From a checkpoint of a small mixture-of-experts model trained on Wikipedia: width 256, 2 picks a token.
Below are experts of layer 4 (counted from 0) of a mixture-of-experts language model. Rows are named router (the router's row for the expert), gate (a neuron's input weights, with its number), up (a neuron's input weights, with its number) and show model dimensions 0-255. Each number is 500 + 25 x the weight over its row's rms, rounded and kept within 0 to 999. Numbers have three digits each.
After each expert's rows: "gets" lists some tokens that make up at least twice as much of what it gets as of all text; "mostly gets" lists some tokens that are sent to it at least half of the time. This comes from a sample of Wikipedia text that the model never trained on. Tokens count by the router's weight.

# expert 106
router:469525489526518499527480507508509498495533544482487472479462478483502498468476486494471488492514521482469494527451577484528491469462469495479526501518474516488524471514496466528466535484550497464464532524469502511512496531498494505501484473455505487486494521524497504488514517465533493495496511470465487520469504547492498463423502494479499530501521540494486502499498527564456484546458534494481521478516509466534498522472496475494488514519470494495488507510509502542511535509461493507459506486498509476527474518531480464461482467556525486512506519464466508514479492464517516478515515509497466481519486507483469496541545492496504453531559495506483522484486469478502504491546452506512471468508450508485472509492442503520466532496530498556511501527526525517484448482477494
gate0:500511455492480556474531523518468504504523535446498514522477510517487493542541486534488512516508538540474479489496529519529454478512492499553524477494530474492556474464537494518561501464494481497526505448519522482518461521470505494510493541498463536512475509524485506457465493526528491529534507503500533528514535514511475538511493509512479531547469524501503500536535483571486517545476505483544500527503512521512472510496472466501513467522487501501505521481483487482499524509489462485473481520480483475478459476471525460477490497495492493509556516484485491461496487513494501526480540501479475488538491455478480517485517467539484513468497498471522496498444500535495538500505474527508536482532503527476506493486503501500495522512485452523497512541553477537507475527441489
up0:485546490521497485527494483479509546509465533495538520494485486493479482503478480513502539533480465453528503496507480486494506508457485520469499536459519540502435524524513520538514509520501443535500495507518511497505456495473474483483503543526515468470535495493509487534537487514504491496501427520466456555483478543496526516475512503577524513509501468515470489508542517463528515535511525519489486478558489526506514501460484507517519529473529532513481468470499497510508505523474451469487503494459495504459547529496478501476506496519492535522482482506507519459556459517485487524517493499515524485485499546507505518488527483483502522510503511505513487545477448478485490528529464465469459467457530515490530535517504456531483504514476480512463481503476489519490523478495506
gets: " the", "th", " first", " second", " final", " third"
mostly gets: " first", " second", " last", " final", " third", " top"

# expert 27
router:488494497492521471497536517522501518477488491446512520538480527583504516513512454495515526491494499522488461523487507516477511491535482576535508494483465530499512495463509524493478417529508480475497465542488535469514520462457468479531532473495499474494514459493497450509467497477550497504496464486530494508493505537509474525470475505495444520503528482526510514486494443477490481468497480463521456486466474488512471523489510522517529509521480512506468564522520488515519493489506501510493471522507505527486556495487535513453475502465504502481487452514542473506517519512522470528479468532514480539523492497550506498470515464480477528530519485514479470498480505494552460471482477489488525543533503458489494496517505491514545489494472539504497488491509506519508491486501520
gate0:540477534520477493500521500521534502489482551517452473513513488527427502449463476511519501520517512494461497515524527553488511549524500501525504534470463462486473511513512517517508503468501547480433519493482492481514489470487488458474479478486503533500479501527492518486472526502491480469528520502477554514504491465496551495514530494502490525464548524548481500493499515491544453519509499496509500475495506533543500513527501485520509482481490485481499485481492511491529509487511490474476440516517533461509478465478504474433539447537461495480547505473490518476499503546479491482453494512477488504495495472481475522474460471493493496449502528547541501482519494495509553472460460500458493512476460496483472494518512540510505490481503501499477533498465513470504483515523508
up0:499510474454461517514514534514536532495525483501501503461486512485542490558571518495482521531457490497463476492470472473455515476517469487499507502494501532483507506470482513505484525513486487488515508509537503508520490535517486538535518524475470491485555489475498496502494469445450500559467447500515482457499503528562469503494513510489491490495510473507506530499502460511485504523503487509490484501460509508495492477492498470515519493483487524507531492481482528498486484501500495554545526494473507508497483482527537492507492514490520540485483495490505476522523499476515511570510511529558494543488492499509533481554512545523479503556496494511501555503500505487495468512496515492560531515500489514485511490504522505476492512459544458466532462447505473568470528459459532
gets: ";", " de", " the", ");", " La", " De"
mostly gets: " de", " La", " De", " ;", " des", " la"

# expert 31
router:528489491516477484516513556456477500505472567489453463505494503522512497495471512509479468453491534484459483536527522466487509469496445501483495488478494495486496485502524535470524519514486493514513464507492502505525490465466476520558469531532517468500523526465518502482468503465487506500499468478478531477504476464505502479514546506486478519461505493484524504538466518529496488511474483503485447512492534498537528470499514504522447541523518520474499457466531487486459514447482530465481497512494492510467539502524476474527523497466502455442480499454566509509492489498490509499487486462465519482480512493491462485470506482564483473490520536487537536520509471505478469491507489472505498523580475518456470507489523473508510479513539516488520497514503499487515499469499527
gate1:518489525527515473488552507501539480534504496538490465510510462497466472503487538510492465508473492516538497490494527568495490505551555459500536517487504543507518515453454493484524481495528438492518468523461525523496496484471474475519481482489521449505529457526452523492509509524503504524531506495533540482464502499500492509494497505481501496529523493512488507489508444482524464508509556500501495514454497531476552480544491471504515497484520541487517472500497493476491511489517474480484427490522465506529509500477524485501538534519473471526510479514533452504533543500530490532459484471490498517521477527473505533475483484446487491474511486476480487522487502468532547473471528490486495490533547539500519513545524490537503512469485482491455489479515478514519493500517502
up1:487492439481474495508504464539518482544525505476470540510522483474458501492471508508503495502503574491515557463521473520472467463513509479472485493482527522511466507471469482545534522481508461458509476499456496532491487502477493461534515497510534486511503501528497523518512505551491472485507545505526472491495531512512491492529484513474490464547527486474482500477545482473508533496478473493505487522501488531535547526527455540511468502489514495505545512490505486440509524481548477456514530464501478453484514477517524452525480524552477516501477474503484511495499495514549490528507498507522526496548521502502522508476507506505517516480518504482504503512476456506517546480504479483524459506504545497501468482537534506491527523481516478494463501533482491515460424504513537
gets: "oc", " con", " ex", " pl", "pl", " sc"
mostly gets: " con", " ex", " sc", " dec", " pl", " sl"

# expert 24
router:494464510487473485524521510490519514518462467533506493516452496489479542474479542515515494519542477514540511501474523543536490528506511505521513499443520476485528459476530506481516545494508521456456491491484513490479491518504525471476444520495448523489505494525506497467521539525484550511500492476485559447484505532473513501467475516495526482515501502517473505474493519523539478518536516507548488501505525489471503517449542492483488541485496506470489520444478494504518458563523504532465506471502544540484472444486501508539513458528490525541511553529535515481530531508506505497495516492490498504526518505504537504444507511500520485504532434549488500522494469499468520486488484486502511492492509495526492493474501510460517509502514453460466503482492501483517511505448471
gate3:482535479464502510525520428478509467520519505488517541466526475457539479515468509509532504509547446519530486517448464504549448500488507499521517487473434499509519512506508494508484535513477505484475495524515485522529484538518494510542462536475510469473496519512460481496461529502498530499558511532487499531511486568487483492494507511511527489503532472494535478495488483541456482497500527501517488465494473531490515480527503493529484456478495523509525464497486481497493518498466508563501501465469487488473484479522518519531503526529460512543488510542469533520460499508495511538558448500533523489522489460499481503488511471511497518506473518495498505505504501522483449540535519491519529481519504482512518462492536463475478485511454485496503493513523471445499506525500465
up3:481498502497546490477542530482523505484462501529513481460478504517495486533523491468507519523546472488517489471508554545481490515473543501530484508480514485490480492530533502499487507502494532484503518515457480513490471487482494497479505524478485459488516522509497520512433495481515504526515534527474468502554473520467514479532533487511513461507521481510515496516527495550478477515498519493504509517475492502475454461500486512528533505475478480512482440522503481502462467504515482505468554431495544476470484486517537492496572495542492516489443485522517543525485537526509496480509525496524533451500494537469457537493497523501531493508496520491459509549502464489481526530485554459451527472512563519503488495494501475477504508504520501503513508497500488484479526524534442
gets: "i", "a", "man", "ley", "ie", "son"
mostly gets: "ić", " Johnson", " Smith", "ski", "ović", " Nelson"

# expert 59
router:493531501516482471440495544460501518479467463521532472512449489454507502510531497476510534494491494486499505485522529535511521507512504515522499470526556479506513471477489479498505464528491513546514484489464496485518547526531496511484523476532521478447551481557478494498464500477495502457505516491516514508511557534525483484527456512500539502523495485523509515528525520512478525496516432502473528531488495514517486475540488521516495531466490499474526533496507478534491452481468490534504513460495469550526506544495470486496489507488523472509510516510448508452552483534491468516473493481497543482479461485455521502490498490530511496499538512496500492509524494527460487493477489490521560529465474539475495489551540520475533452509475491504520524469533499494475503474494501
gate2:547505542515498511502467547483489503472516474525451488490508528544506520503544496557494482486523489455470471476492529480490517478502532521508489516490500486524485483507500493543488492488534511494471503468512473445510532484505474484507511463521478523479529487504522507529475478517540528444500453523505504519485499495547515527447513534496485512500537521513468493515473523483477510524512478540486533478513483474451522495491550490505515485455476525483489463498533495493513477483465488501551475484486537477483520473512529453503505528465470485510499530487477457463467502533500517518525585488482487458523462495493512546505497516458508489496480502497517476529538469528542474507534524499536467489503525462457480462507483517460484493557488482483511501511475524507484490479532521
up2:491450509514452469479491484481477500524460497483462452512499527494500507501529504535523522476501481489472506523502485484516552525492521463488483512531515533544532509527553481530522503479514487495519546450475523483531506487481475511482470470495456521513532488492504503475483497535536540497482518518494449532485514496514548538524501499486527506558497522475502478411474508447528501514501513461480504505487529494528493490464527525488504501505484493505481435473508502484506444520517483503522506502514484512498452492493500509490459519506497497500498539508481471459495496526534530498478472455466499480516518482502469545470482511509468492483515485556474532485454460519498488476548482547479514502514468523471536504477501496432487506521532492498464529489544501511498508469512512
gets: " J", " l", " X", " L", " Y", " cl"
mostly gets: " l", " J", " cl", " j", " X", " Q"

# expert 105
router:499517515503490482503541513502517467457521457452437543496525495535495527489482482473429492469509520488485524543450493487531473470460499547469486459506493487479515535477517535500510487479491508528498476485509498492467483507503494528502532520520499517462504520534470503505507521526455550544562513495499475527504472520468525488490507488526519483466553492492532516476535537486471526484511472483474500496498522465499504439496457488516525481534480450491514549556478512501496500494526490525449526498506468502483537516541500506476483465505511475517489494493480545509499487471526508467518530484483462531505532533521489517488486462485526519503460488495496524491493502496462486500494503491532455509537492503479536516509482486491461494506503515501459480579535525529502518487513488
gate0:489465515482503476476482487501520496495537496518513494516510495501495482489432487480514506511558522462469471508492506516529496462423497460446445495463517505501474453498513510493532512479528506447514467475524459454481457507487517526487487485534506505508489526488466503505482472494462511527507480522533530521481494478476457472469521509496467555512520508490533466505482519487481457487505553525519504506520509524508495474494512490509442510488521554518511470527513486487497519480426511512456490470513513522458514472461479449477483519483504509526489509497479529500510503487496450529492519499487437517529475526496463507506532504538522480476550511510479526524491504504510477492486490516506505537488527461464512454471498484521533499488478477478484469543471494468515497460516480
up0:526496444473525518505547513508466479529506474511475487528507520486524526501552486483505483494525527467544458496495487518490453486527502477487535483454488454546500524491454547505536483522562522504517446532536516487492517508500510468547508534507504473475504500494487523451511498537497494481483464536468484497509512485491510484530475520496496545533499532510483502528506493464454530489505515472512531503512530493497533432502494520484485519509485490492518472473549481483470487504505473486533516507505468484451488472519517497537490527456522500458519516497469540509494494509468465534499468494488515505533521483519539494498514498513503558505444467492473518474456526524507513531502501498498541479505543464540533541507496496506525500476487496521438506534555488502503504468490512
gets: " a", " the", " an", " this", " This", " any"
mostly gets: " any", " this", " This", "This", " every", " Each"

# expert 91
router:487511490487486523536490493491517524455502475524485492465502529490519460492531494503486472487535526509482479466520427482536456455495522504506491485486487499526486492498524509505477531476494552470494524551492495480483489505540434502534512469571529514490526445516466510514497486486552510493494523542469461517509464506460527510510516512532541506497478546500493507535503512515480470499469505485517501495513477541482491511510501508466434500502492483495480498496490519465519486466518505505499511483483473468508489499509490493523534451476463514469507517465522525541478491489498484542511460472522482501526475529468520493519500490555524503514563500460515483490485496494516559475456487499492514475494475491507459517529530456519520520492456511556466484498478488517530551508540479
gate0:484512474461471501497464500512503480483527505494429501512516537539522506515472497469520488509489509504547518487509494549522535490486508513519547538472535498485466476506512509475478458504503537502520512489502520519505511511439483492551486504484535461491471493475462518545509479516538460511522521521499494513474474496472518462492514531491488524473509564436496522496497523496500549485483504514517504478485502477522515517475499548440538494477508530562465446494472523499504506507517465503505484528475465457518519540532491520525525498477450514495500546471530469462479511456507521517517510506501513480528500484525506450468483463487503483497504509513514498502524525451446520496515468525496467497520511465466502489523478481499489509480507473515448490484480517541478525480544465
up0:487498463428490490457488516506569517525498497489471486475482536530503499519516507498482558528495460521518501554518509521483494483540532483491524494518472524507500547479533498480527508502484542511497515491466540521475474475508485481492502447511497522493490497499479524481493507495523500460484510486500533489475463559522490478483524501501461505469480503464459510503530475542468537476468487478542517481452472463518510475535532547513453515504485505519499519472501482486519490510538500490471491519503514483532510547501501487515515487503500521489534419467528494498490551481511450547503517523533463502524497576487486513477532508550499503495505528508490523486527502542478498521505482496442487477522523499468484486494506520467500455489494497497511525503450461510508510540498517
gets: "\n", " Co", " co", " non", " Re", " Roman"
mostly gets: " Co", " non", " Roman", " Liberal", " co", " Bre"

# expert 93
router:509495507473485441463497482525498514531510523474476529540548519516522505506470443534462488497471507487446484523470520471468483465489512518500527500515510488517497542529474510489482539513506541512539522464481467515458466513487464462503495501534510489512496459534466549495486544477507504500490490466546504533492474475540503506455506490534480485515497484477507454466499506492542478475487501484515529535521484481449506528518504493477513510487484515479514485486507493516473548528492508508519488471504466486522507498493535522504510507477506506519487544484504486474483517521494465489466490477533464503539534542450493456494484494495486513503525481540506533509489482526538446481439496507492480504550451509453501532505497511469495459508529502475520521491528514549502546519470559
gate0:495460480474531499549519444476501505554515506515517569470484513507496493437473516472514458516527517502500496562493459511492476516464485494464477538518465474458489484489522482509484489504479511504517520478474496487478511494496475517460487457487509518510471496448483493519502476485514535514463473464518496508519520459524530508464456519508494522511516506503517456487506523471483530489496489517488548539489495487474512514532492483517514491421505495467505478512511491482522510503483487466529516490543476489511523506479503501529511477487475531489501499502500442492498479522516466445512473516516470476500488492477568486470519488471523510480490491549493515499477523476467489520487514477425440487497498487451518518471501513493511491492519475479534467470441437506525505511508502
up0:492478480483488532515522479490512505529502539534527576484465511513481522497503508477475476508483547508536495534502456516532504516472477504493473557475487480488457486436536492479476531476472511505510493479467485500462468464501429541465520470530543524519459477492488494510492502485486505531489516489511529508559503508533529508507496473540444508515500523467489469505503497465528519504501478528497516542532475502473527491533498479513528487488510483485491492499536500501510500521486522479533477510514436509511512525478522492526541488522503512454487482499485460473488459530481479464496500522531472512454491499497545525500501482503522517500510508586503491508509478499483513502507479443455459510490549510511521515473512533493504488472492474492491463505464461536517532517512538
gets: " the", " a", " The", "The", " an", " A"
mostly gets: "The", " This", " Its", " The", " His", " Their"

# expert 113
router:486515461538529517518510507456489499498503513454499458494521489507525517530475499537513524471524463513490531486512540509527486504469517494526498499487514473494491481528480520486579475521510469536516506490485503494511514520482492513496504512512509502489513491521549536511555531543471491456466532497486454481533509474558516509501519494476536507507501456488516531526490508496502494461523491469477494530511503546489539543493525468520482512499494553482479504493450500468471505565481471550493531496496515490502523504470518486525509515472480495546480525513501504469539510476501515520525512462526455452489533481493483479507528515561512534513470496513503514507517500491518486487458532490532478500537524485478490504493529461522470552496558476551509509483508537533492536526551540
gate0:489547499478521514521433520511516541489527524507492490530548489516481489486440486509504501494531463467510509463512465491491474497512475525450480512483515502478493522504524452515488493537489499531519519475486459548485448501445499518523518488488496498473489517463521467506474511519504492514498518531466458426461530481482503471488502512520501523532485536528488509483495475536466481529482514508466502467544506538476489504524412501475535509516496509496502459525501515492487505505514467531483521530462542524496528548530494485537521507482532486483526518476503493516480464512519484491493503471517499507521502497448497474450550484484501487488468486491491492526527513473554523488497535502493492468518477438530492503511532524480502482482485488494481491484519526547534514563511509
up0:458505493557501560474482499487518522546497497487517513544524494501499479493504494470471517522501477480506492501513507533492491512528486514501490518515471492493496517498480491518510547526505497498497488497501477532496483478483508455477501483531467464530542496475478493488476484489537465460480494523529530521478506558524522503526532531469515481516533506511502470483518486465484492520506472502491536524483522503474513488478435540478508553490458476512506500503442490488546508489515476531487532578530543523487496545528490491540548487489539483514476501546529521505476443530490482513537508541513484506496531532517485536522528498564512511530484510453513524539520503535528502533506476500529469472486462494502518517480519508499497471471519469511506497498565540543520497507546507
gets: "7", "2", "5", "8", "6", "4"
mostly gets: "600", " 65", " 61", "66", " 100", " 75"

# expert 98
router:518497521519537454472531459493439498512483498561510516464477478516452503509497518508518499528513492513503500472501487488509466523500510494551505475525491514509500493516494499528482538515528496484527520480513478521484453492525523495524459527518506446486469525478530487466481482469485513496524530459473502506485477477476487505435512508524538437509438523511484523503515509508561501491477515535504513504533527548496484516487497482482486501498550477464483538496513473476468521521484519490491543517516509516491542483447547445515504479491462480483495533505463534498509526493512463513490526486466499538515491517522522528532504451507476455475453449467498503501492518494479523512502509478481529479465498452502548523480510451491463497501475458469510478523520501474497528531505512
gate0:476479483509499489501514512535484502534513462517499525489500498513514486492496546486488439485485510544483477506481526473525528515450473489516522506522492505504430507574508514504507509474522506533504492510501452488519451511486518462518475511507481488499529492479500507492540451525464536530521488505517520514536454532478507486487528502519477489463478509502480496474498482508467484495567523538520541466493559486483470473506538468487527483553447554493491482500500514493499500472456537503480500497501526507517528481499502483449473495489508477478506520564504493489503479512546498511471510538507470492524475539492499547519492486495510517546502497446501540486515507495486519458521540525556484465498532491484515490493524462498471481484485473489468553521480495492518548526505538
up0:537511504507502522510544533532524506553522474466480489480513470518545504502542500486536476500508496551464490523527503496549501498453502450517497463509506521519560459532532493506480529525475485518477522528527505549533428499491498540507502516505513536486468517482502509481467503524490490486548498508458442527468485491506521476521489493482479489471501459523496459498504492456508532490529511552485561539532500501464528517494534505519515499529460518532504506508483497510492489508517540454510502504480521529486525523534518496514504533474499501515445537499543468496464502485465507495502511514503508464538499492513502509520481481489518518499505518532497508525566485521538516513478493530511453524499488530464565492543512499519531513520518515523512487477533499508545497506521530
gets: "er", "ter", "et", "ar", "ier", "or"
mostly gets: " woman", " Star", "er", " star", " ship", "bassador"

# expert 82
router:553507459511478504465497493522514495496481513494461550530502493527528501499524441519537533471508519467458504472497552478468478509481513517486517524514447470521497517464517471485523490485452475500488476496499440485505506473506499524472514530540556544536544536514512512490473486482482494481468524468503467510508545481545512494498472489442510494539487517486478491479532500483481458500503541505460511469447497490486508506500524488474485492502429467511526515528490547504474515481505520499518484523483472506439541508536477508468509474475496522499469478517512523493483544469546472539465478486497536534525497491477510484498468517525478496488461513502521494500516519530517519491480515509499474466511448494500474506510521492500465491523545498499517502516500518519530477501567519
gate0:484467521433468500458492526525495591452490527524448514526531484506525496497465485494488506489516507473499506516482512474502477504490492532525499530532502504514507502503491527491520533482471520489462556483491507512547513496547480480512472505465487498549506487483515499492491505510469542481556510516449498523491500486477507460492543487473516486509490525485520495517525502491518481518496490522536540496502487505519464535519524475505502504517441488500489489518495459459472508493490504490490484491498522499497529552534492503496515502500527508512489508520506513499507489484538541547502476473522505492478515431516514447495451516567472529491515453485483489482458508500496522515440447529497479501518470525483469502506528464537536533513480445518496533502478470502530493544536524
up0:530527498573498524530495474457512472537534481543526471475417536521492476479490561486517485508467491483491504474514466525503530470486535469486483493477495495459526538515484521524508532546537529503508483514480523507487481506490523516479495447519468475493485504485496510485498497493516458517478499502530495469480526506510483529498488530522470509492510458525549518487496471534510524500504508491493440496473512495505494493531469528527491512502535515495511547470562482509526454494540510482494496496496504473511490457516546535535509481482493501485509504506486483519515534529454455488538487549480510506497469486501469498527504514431499493504511535534524470539515513482465468473538508449508518499473544529493511500514463498508476482507497531438508500480514476495495479480481454
gets: " ", " $", " No", " I", " E", " In"
mostly gets: " Website", " Phylum", " Species", " Occupations", " ±%", " Synonyms"

# expert 33
router:501486482472440507499515490489502527505505489490514487481493508474492532504485483501556479490495504497470518506511482523554488555530453485479518527505494487507493479484499471536481481547497493530458516468526470499469528486468469483454502501473554492482531469506503458534519526522507477500496534481504488479540499518510466499529475502532492528493496477440495486523524490500506505487501483449467528481501478526542521461541459504508491538525489511542523540473526497536452462486487508531470492481471477477505489473541472439451518447496487450543499503461473486542513500477463542526464505467491495520471493513489489507457467467546504519493514523487480499475502484520502529506487502482500508477501534518472470484517504485480481485546487499510505481523466518548468566503520488
gate2:512496482483505510482508496523570510468494467543438454533463537470512522461529526489494520529513465503515506536495521499522484535538473523514548514479478493540476460558484541504492526507489515464476507531503533509510511506516487510463484493479471538481542536491499453477532531497549495494537461485492499545480500472502472535506533502475554490495490495497497513491456494486479522513507496462493500506519478494481513502467480525504497481482506545533548488547497494513507443440495523516497463470532478481461473508526488498513519484523457491473496465479527481508465459478502473549555496485470494491492454504490491496454490460498543498519494467489474490484519524473498514499513513521531501499476527491456449478505484508521512473507543530476490478492487529507494480488501509
up2:515522529567514498532510511454462530482546532473565465521520486529487494528537518428496530500478529472524502482489527518503514470482513519489525479496530493452529542510517496465466518496489489501517465457484480463510492466506486532530512512527452478482515506529510495489459515536522532498487519549538516502474497463485484481525468478506490544502508490472493489488511459496504504455447523514510509492532521485508480512531512511521484533540490510446496517452470498496533528566527503500495530520491520534507516511460528492496495513464551496485492482505501490476526464527494496453450534521528508467503512480510494445537473544498484521490479471485511473539492485503487496536499514487513497516484485476513477531486510503484532519530510487477470478527543489529489468521473509
gets: " Ch", " K", " Th", " ch", " G", "Ch"
mostly gets: " Ch", " Th", " Kh", " ch", "Ch", " Bh"

# expert 23
router:486452520460499527486500503523527504537474489513520496501492498496481530497466554500459468503491461509537521491512482529456509541495527516496513515449503500518520497502476491538518536483527481455513534500485526472449472511511496446531503570484451509523462470527534507491539519532474473512464517513472507489494517519463476497468468518485530485510504514493489502506530521462544482505516490440521534518497525485517512507480484487507449547487501522521483485462452525532536458515528483506522526527544494520486459491475534547516527515529508512480495504491519489492497542508506460514470498500486496484523488501516491533502508458481458478519533463484518474505463464529507491493503489486484504473515492453536509494468451459513508527488479496464494471497511488524523529572485472
gate3:472535508499435551533483478507530500502480511532477544495467501522523485504475519500478493486509432496519521490508455513468517530508532505522481505484528456553559509493459500505524516477507464521456506544503524480531496487502539497509509505471546511538514478454473526477503523506484476551480515541503523513440474500508490486480486480495490529511518500465484485506483558476484523545496502497487507486522494517507532525513519453492528525474457469524510525483532474542523473491536521502516540496515535475480488491498530505508501504484503484524495512458516481497527487520488515525501498509533471467513537480489488494506450480507459498518477503482542464545479466463495511465525460502453501565461470451505504475501506494508506485492507539520484539482495478498509449468505496
up3:509456509494503453497528476479502508519523554478513478506454468477506482493525485510550465476489487502493504492474513494527506480482486479523483512486530540459458478462527532468490523536442514503547513464452520537511468489520505514488479492533494486477451541508503493514492502510479493479523474499490516469520511467480522482509576523531471515416486517554491501539513487499512466500525525533515516488540511488485502465506465498514519463460499482513438488510573491473503491512466487492497475495503499504517508493474472455518533486505486518482454534506499506504505498472490543464512490478489486516450509498541529500503532522497520461497472557499481548542515511513461529506491507541488504483534482519503504513493503517489535520508514474485538465465483498522508537499490476
gets: "on", "el", "en", "y", "son", "an"
mostly gets: " Wilson", " Miller", "son", "inson", " Lewis", "don"

# expert 32
router:494480507521504518479485512544436496522487552470495559478504523471478509517474506466499542511489504538512493503493466482473505550497475473511553494494466513497496503514515537525486498497497482512508461473542499503484537537479477519498483561445533472484516543471488520523500494500538494519523543533507469497469448506528487516505518513488509498533552502510512462483485511505530512535456516511494530460552504469457484475521461502527504459469476492502496516515552508489477521473492518525522526503514491520500509511449484444487488513488503511467492468481487467552517472517492545490496545490505523460493514568525454499502479513537504473494466476473488500480474497514432472501494529503495498515508535479485509518499524480530467540483512463501523526509515508508479481528523477
gate2:512498471476519498496500516513479498525487481497497540468512461508496488505489481482496475532503502509493463520513498532505531502466516480546534482531440526494454536543495476511497490490481520538514503435513506466498470548496535481530509452521484479497520466490491492497513495509499537492514517505545453495541490460503519494507502490501514503461525512477488539478534513456532508500496504509475498477567505513500531525461506440467487436487477495528479498526520490464454471468507504500475472482505490488512520471481520486490474516521514450529483475548486556540485529492516536506502475480485469536531513468478495472497513478580492501486510496506499547511510493511497492586467485476523519489504482475477501463479466471531535497545519471480515493524504509501518470477518477
up2:500510536495514460513524516462484497497536498473525473513496528501522533495502499498513485478482444488510484460488476502507531537535519468458480513471500492470507479481508499541494524517506511475486497557489506503490484518489439529486496529478532524519472525484494499501465550501464478487527488486433529490478492516482489520485513545497471486484495518519487471494492528480482473478508524509493517544480532507513475477527476513525539513512529497508507482485533519508521511475516525532490510512538467466503507487524500492553529438528471577543523505498527426420513507514461493478503527489522497499478520522499472487511479553449491494527496472533485450529533518510499521457501532544502487468506505516489499520527516513477475524484524538487528474479498507513494531551541511
gets: "at", "t", "it", "et", "p", "ot"
mostly gets: " Pat", " Mat", " cent", " sat", " cat", "omet"

# expert 120
router:502473503492452447521495480468442504475478480500482499513522498514505513449525540519501474487498487521519526484524515506518498552524479504539526522467510518506492510487454460499523450502541465475448476464475554484509467528518480494474515553542437518497503518520481490510555491486504487481530485512510511513494509500512466504493474510489498511526508464445447498510485514475516476505493501484540495496527513506445520514481501508512487497483513533527518549490516484463511442530518471473473549502489471531504478511497501473477507494531500456526497494513508486524523522478511498506545537566531519521534508487478513509507521496509541487504528473521501443491544517504451501501498482471478501473494471454476536501522479502520468484512496493489532495475458486535511543540474466
gate0:513501484505498530539516513481504545509507490502504517500494531495511481493494484545532481511486521452475508500467505477502474512523472485486485515541433499514461430488476477542484545479531518533516543543500493496449543513542469525471442507497515509509508469513505504516499470513541506494503480466538507496485513533519496512463492488478470524511480461430520473464523523501466494521505460511518490475517492487507479505502512453560502445516503491487511498510481462519494497525478469513517541515511543514522487493519515487471511503475532521571493478490469454505483519516499488494529500513524514484498518515481506508479490462463479509497499500537486498536537544478471502529497540511460445489521496522505546497467494536551497470522489504434461463501489487525507529509478504
up0:471529484508502499525501505495470487493506533504475516471492470471504535457475485438475498468502522512534482493515484516468490506496521504502512493419524506516506540482501514490455467512473506502449480520537493480472466511512490533482545519436499505479507550486504460499508551534468511518486550537481472485487492494463501461573514482513555497476486526517520533517497509542525514463508502493498451517508503531472476467533497492466512526484486518507508497472492519482524553481510500511489493451495471521511461496495485496502497482489490504477501553524493486505536501476475547525458491489500458530485488450491483495495488510508523506506468501463517508463452496530491472467478493461544520485493454440515483512519519470482485491470530475532508524511509548460495485471502513
gets: "u", "i", "an", "ai", "a", "o"
mostly gets: "ao", " Khan", "ai", " Tokyo", "iang", "ui"

# expert 3
router:523490476506466541464509518557450506459537545480487512466492466488483524466507523447498536523487488521511517454519468477531492546515519487501467482523499502505482465488518487506472519492474506550483490487524523521539497503493534508485537457494528488551474541502456485514516481486510482481525448539526481518566480497517473492523474520506478512517496512482526512485493467499456464500538489464495502507466506481509502479500510496494508514514487498498541544480544466523469465476512527536486487488468461523502473519510455491500497502503448481523527530522482519511527450468500502466511510484492498514520504543483469517477519506587528494503496527489497510490519475551522486471456505487509518500518451526460522528488494489466482473492492476483512498489524497471522529453520535
gate1:453500530478501554499525482462520508495544510481514516511519490518515502460531521533490522509502503480522526541497485471550489484445526494530486505532516500535484513529549503524525475468521505522503506490513495468515546520516494498480476557492525498512456486478514499486454497496476485459536486496511464518550489445468522526513544463526521472505523472506526502449476525508534561519558517491525525542512507480483492511472508470514467481490495516486496512535515514499480483469448506503470512497465489459563505505496486482481508473481535510502484503513510482469507485447495586520543509486502458539474490467531513465488497469505495528483480504528475472498512483467501547514493507528480477470494454510476485486460533522479500486511492526505469525521502498523485495510494529
up1:489460496509449463561522493493507444529487521521482462460509494510473492482487494479506511546509478534526482496499498527499512529516533532520493473510491494499465480518523500526543515471487505555527490507523480491535469469508515473528473503464451512501547539469492498509530517469512534506524533459499452496501485515488493469461508470508485524463486535521510511482507517498520529512525536490518515451511489476543518500479506537489506515491500484501522517487467465498527475499475522505475474489476483485518481472455450491493464492522479521472476477512434471505494515542509526494492485491493508476507499527552534540491476477501483475438499465480515497552491481488519499511560525506491456476492476465477553437526526490512510511458502478511524478550522521472526498484521521
gets: "w", " Sh", " Man", " W", " K", " Gu"
mostly gets: " Sw", " sw", " Wh", " Sm", " Tw", "Wh"